Experts of a small language model.
Size: 10 layers, width 160, vocabulary 8192.
Experts: 64 experts in each of 10 layers, 176 ReLU neurons an expert, 3 picks a token, a softmax router.
Training: a variant of SOAP for the experts, 7714 steps.
Below are experts of layer 5 (counted from 0) of a mixture-of-experts language model. Rows are named up (a neuron's input weights, with its number) and show model dimensions 120-159. Each number is 128 + 32 x the weight over its row's rms, rounded and kept within 0 to 255. Numbers have three digits each.
Before each expert's rows: "gets" lists some tokens that make up at least twice as much of what it gets as of all text. This comes from a sample of Wikipedia text that the model never trained on. Tokens count by the router's weight.

# expert 33
gets: "S", "D", " D", "C", "P", "T"
up0:169155125152120121058091139056121088123068163101133181150112122110130130114070073114176114082176135142137116149120091159
up1:127156130170089177144110128145140092144145167116148109127102125104126157191093089092133147099140130138124148187120163177
up2:069055091157139071150136118112097153089115133157143136151111125049125135090078140135144164115094114068124126060121162123
up3:079134116058136068101169085129144126137108093113126168111131081157138122123135164145097154084155124103125113168127083162
up4:132141138141113178156109166131224097135161135226157127171162102159127181129144090111162140166093113119102114177150149101
up5:083096122096131151100154132109100110135131146118115119123112081159173177132140151075159134107119119131167096102144169096
up6:128112160147122115176147127126158063152175162101121076146107076164074112135084165149161065097110088091157106130151153147

# expert 47
gets: "ed", "ing", "ated", " used", " known", " made"
up0:142143138107141105120178112189169188131164160149088109084129199054161126122156105115148085165197159091177129111133113158
up1:108176096138098165118074098211135173202123128128125156129138158097087107139101134113163127157088136123140097104150101152
up2:102074121150119149130115116087108193205098142107091160146128146119044134149129098143074117184133058142128118084111117151
up3:152140088117141121084068173143109178168100121125144104101176096166176060150076149160136123121099188125155114120147104090
up4:178180159124106057071133120082143054147109163100067090108088102161118222112131201136094172108118154121199111135136107130
up5:142121135115125185122070137121125156166090169124126152136128090133126147153115166134126121114133149145121151093199143109
up6:115175116166104143109101147165096150180093099125128106090106126098117179164105123171155195093135122153103039108089132112

# expert 7
gets: " ", "10", "14", "12", "11", "13"
up0:136116118167123166177183052133114091176113147144136098075124114111072178097133101062114099084088144127152131108104112159
up1:146142102126131152084092123140105176092114132130132118155042125117144153107079117099048173192089136167165105082130132157
up2:161095151173154110147086140128151048076122136158123085150136117077095115176132156137178113135128042110088107129136122091
up3:147109138185178106128099075130153118136112103149156124082153099094162160131173142078154105084118130137165157150145155181
up4:168098112100161131156146093131127085130204118170046143142091131105110143085135137153131111131165124126192114203169148139
up5:110079145130100144120167102086070215134129088102105154055105126131129071085056143149115112128120156123119089148128154196
up6:093133132111088125070109149089184136085170216127117077155166088126131138062146098188147133149114141069089085103114143110

# expert 38
gets: " |", ",", " and", "%", ")", ";"
up0:165149145111120062159097183096140079125135125124129143084156130075143137175147130152154128146092082088105159139178103158
up1:117158102162059166142148120101072148177157141097123161099159100134137044112102119083107175078116131140105117154120214067
up2:092106126089145126145152126073108112089161120028110145140124158123131119127125218080154106119185115112093168131148134109
up3:152082069120154153087071082085136170157180089087166144126116150140160107117046113092101078134129131127133051098156150131
up4:167130132135134131133103175097113153104153082132100094111149041122128116153133098159130153171147092113126122161086104104
up5:083153088088153109091140064101102125118146093131106173081159162153136211092098159105147148130135146127097130108105174151
up6:060104155133083157163094178107119152112205138132119051124137124154131175114092089115116188105133123092142094131169089105

# expert 53
gets: "20", ":", "19", " |\n", "–", "18"
up0:139165122151138133106109125153146101126124105126105137120152136162099099162030150120143162114114104095160203063094130114
up1:108115140107115155134142204110099139147111126125140072122070118118177154158156121107163173122136078128131086144115090138
up2:122029167101141119121147064123130094143150113161160144151087110102091129215124100089117149112149133128144152126113159143
up3:088160097149144148145097139146097124109035196180146139158143211114099124044180100130138104144107143113177135162166102157
up4:087084142100166170208111105117120100076101121068180102157148111126123142131164055162117159205189085135122131142135113088
up5:102097137112107153111107134134157151099146131159087134127118147168192102155192141098103148127080112106139204093153086154
up6:082158122056099121083088094094076110179119109101182097123140079139152117097174131119113129097124169120108087107103154167

# expert 62
gets: "0", "1", "2", "3", "4", "5"
up0:111137142158074129156139146190067188132083160154112103074125152119107096079112092108152142135120201158139067099169100152
up1:112176097055099172141150168106079145117152148097130152144178098119145126089042125156142121188099161172184165132126102099
up2:111123167115157103131139174135152166130132086119115092090124110110091127080190180151182039109114162109156094143101101141
up3:157173051180139105135092135155141096120150142134113098098118091157174084124092108073142194086111178108145122142147127146
up4:093125146108147115167085092083082097131112132069166129114095112090189185086110143109130045137148112074111127140114120094
up5:115130116094165218124089138104117090126175176133152055094185159152158066102144048147137125112183098132091158144113130135
up6:100090144101103140144093156151154132122105096037099173108088124142167119183126148128092127131112165186125101093128123095

# expert 52
gets: ")", "th", "}", "I", "F", "O"
up0:144131141147147041121123110131147126146126207125075176108146097111167126124090120113077121100110160121106141179103148105
up1:135083132125125127156175150153105109123121131090139140141142105078184086101126108120110072134127155102132158154084138172
up2:060160137101146162130116106156136128163096099107172140126071149050132242101145099132175142180169130140165108123129127135
up3:123148155109152156139068153084111112149115098186136150080117181097145150069116140103131147175083120173129203157126118074
up4:155144170136079088178097123135163065088178124136159107146096101113170092174086140100085099115226152138135115124160100113
up5:117096147106116048079112153110164149130069138156097163129099081085127129124148105170118093082161107120118152157125147168
up6:117165142159104105096133146118128120150106153123145103130103108073126141140111172110083145105119083137107156226141155110

# expert 42
gets: "-", " ", " as", " called", ":", "."
up0:109143113138151139150140154180172130131173111067182077131097137125098144091106135126168184136148128093029086138117085125
up1:151141140115143188105042191126114126067112149104144112136092137169160191116137119140127182127108178198093113161139103119
up2:120098118106120106135110203138097121142148085117158074150130094155116124106197156123128178096160105154145118095088113106
up3:098135119083086141127109099129120153156174143169085136143126145149080109106153168124114157101091130077099170173079147136
up4:134109094069106132142162132189103182107125110164090210139075105110144131083093177124113155102150114121141109091110137151
up5:066080097118172121176104089136093162128149147145175170132200161118125097152115117076193099169132156137165159187123167110
up6:098124077121107196078087108183127099156157151097200104078110080129128173100122131134143127154143115109099119105136172195

# expert 28
gets: "==", "===", " |", "====", "ing", " Music"
up0:138128123138112115161094175208159125170122152138094133097103068152137135161171124141076149126079181127185105109142131118
up1:090161091019110122111144146113092108092145075129149103107145095166124189106107137063168101087120121111151138127137197055
up2:092117121115198118133149105089152131166174143146072094111155123150096135117159111081140101192145085051139131084157066198
up3:105124144102135144163136059155173128085116090155161179101190090112159107134154107106099148145147138171089175120108096093
up4:077152085153168082135125100129120123166105147112111100120121082147103120124141183078122086112143159111113075147170046152
up5:133132125154115106184132208158120174137136107045124109163148118145119124099116094108138072126155140148107118056149104125
up6:111061163172141025156145149143162154117115179101164139068086100141138149131067142094110112109100153138144129143088117139

# expert 4
gets: "a", "an", "i", "o", "ar", "on"
up0:128178124137136142099102126127139085178136132080113130123034166147194091046158135100141102133145119169072120108070128132
up1:106158079130135107098152109103104121104108032148138131133168124143145117111158081134142132099135131076136104089157166117
up2:107142102203108165135080110109096089101093135142108164101168109103108163105192138081104126139137144123107096148085113134
up3:108128122090091096117121124101163067081101076110181136114109136083123137171122146139169100086123121136112103139113165127
up4:110112123123120089160137057135087133134104128095185129098197084113157142089092090155133113074126108154134111085052178121
up5:127076141144127135130122125156177000135102076142117180078044137103132146165057137097085104109134123132109064162141092149
up6:096091098109112096075150135088155129061146122111150129126119149164073106095096131120155154093182151106112084102139125161

# expert 56
gets: " the", " The", "The", "'s", " American", "ian"
up0:128091110143154097111166105088097096131141117122174181154103127111133146164154108117183147168129143151178101136093126181
up1:194117101061134146123155143096114100170099105112143151131190115134122124103077136134087145081147143071163153111139150147
up2:176057129119090141076157104114127023138156160095141135097127118097098174126124177094102094098094178122167150086145122121
up3:180174054149178071121101155150122125110164079067165154145103094160165149097150076121130104101112119157127117111115104146
up4:121153111183116106145167196123076123148122069127056124151180142164149099108106107145126099101108183064121145168158093150
up5:119127094141114112163153062159128121107180128103143145150173099149099181146179126024162109097140085139112108179102170076
up6:161091131113115125150084189159142111106120100131176105090114108131114169100175138129108153128167128087126114138068202102

# expert 2
gets: " to", " would", " can", "ate", " will", " not"
up0:110103080116130119108110096099147103139074142133168111074141153117133181090167194113111123142164149136175086116142174152
up1:133136110117190139094162112203130120203087168125142123120154124133140099062132109091148141138178158117111143222090136159
up2:186107171171117141136123114177125142139138197122084116091130132081129094147120098108148156141155152145125103109103118152
up3:100136181132105117144142075143112185117142092076146197153112139150115115114103166145089095090093142032096161161223104102
up4:131138081176087110159080084144125110151108099124119115116070137132076129144183149068142128180125084117125094142138077092
up5:096134137093123161104123132142116086120132119200136099113119133114116165082119147124137164126092073137151144089147107063
up6:127124155087136122090128145123107140166081160003105112122144058091108142120116096088157076138167137134145117116139170099

# expert 16
gets: ",", " –", ";", " -", " |", ")"
up0:136121149083124163077142163076154109140123101177137117187062118137117161153123157130089108094149084094153165124090125085
up1:125100107141131138118132193165145107155127109142155158223072145162130139120129095131153156108156118144181208128135110112
up2:092099138133118093103106099163134145145136069103106117112131058176126177059150121105144106135098093122137131104117096072
up3:141181151093210133129098164137212114096148063126109185126197173091123094098127135137136118133121106146149122139098139170
up4:177117125135113114128147109173144097171101077146121158147111148093153132128133128098165035151138085127145106164149148083
up5:098136126138088110094128124096131174124184161170109105202069130131144134155137096106108104104119103131179115095156176080
up6:076015078168141087054109118124134129154099163133110103112089138108211135171082104094103160094103137164172159144117114130

# expert 17
gets: " |", ";", " —;", ")", ");", " /"
up0:182171123075167112146161166155152106161095171086102130118141151148144135136131151117084095123098159062154143119052123174
up1:129097127140196179101123118107158095104112204141047156134109174086145097119130040079090093116119086152140158094208121097
up2:158173186122103130086137097150225106094108108146134119107117088084133156171158115127193119222091119117093176164123095107
up3:143187079084197153155158075141156105150106177118119097129160136109144126123130126098103120178167130076083055168123201101
up4:121074110117081054100043173099113102114062112097155115102166133129113115087129117090091060088061081138118130105159130114
up5:123105140069106081141109103136093097104066096102119116157096195091081137117170125147109074064075146109131132113109094180
up6:196095119137124139139110136149143178108163106144185055090094091182148076123120167139165135135108124100198118154148127108

# expert 1
gets: " a", " an", " the", " one", " other", " more"
up0:087128189135177142111089129155136111166147138135115088127133125180095101086097094170149132096098173143065147150101104115
up1:070140093141076137093122149185185096116082095085133064105164169154085114140143098152132109154138090120081111136157140149
up2:112091123127107092159086161148116165102128089127118155139100115118119186164086121151090103140188085146134204109154149126
up3:138141084142128146085144063082156127146137125117091159167102111078094152149170054119134125167145164135130143130125112166
up4:151083086159197126079142210186100095165099051142179220104107128132130137090128121109078115188084095125153096134185143090
up5:139124145144117141146075091129060124158121143059157161164056116172120098145190117117146122126096103150151152149109164072
up6:098131112101161117153075176138094171053130128093111079077112126113107125114162123177104174167163105119113139128114107155

# expert 57
gets: " his", "'s", " her", " their", " its", " him"
up0:108079092104146194136113147108187056085101110103090137168132101114088139121146121145134198124162082193124185157176116143
up1:143171138155153133079107204073085161136141067088105145207088079171148131091146153138085133155099126131202098086117164107
up2:110145137159142183104176115152192111110184142069135045111138135124097143165166102085169141099159109123099134088142156097
up3:147186112083140115123131164097146058149143153142178098085169100127171144109142176089162123141141104055128038136109132149
up4:093122169116141085120100097094067138134111140163147175090155112137080109152141087147152143150175136072108122184170166179
up5:123133109132149113085147131206090132113118140084172053083149103116104143100074119091152131153077173117130127170144155104
up6:162116174192189182091103104134175080118120141161136160092093135121136127165150137103161191096130117106052124095176098114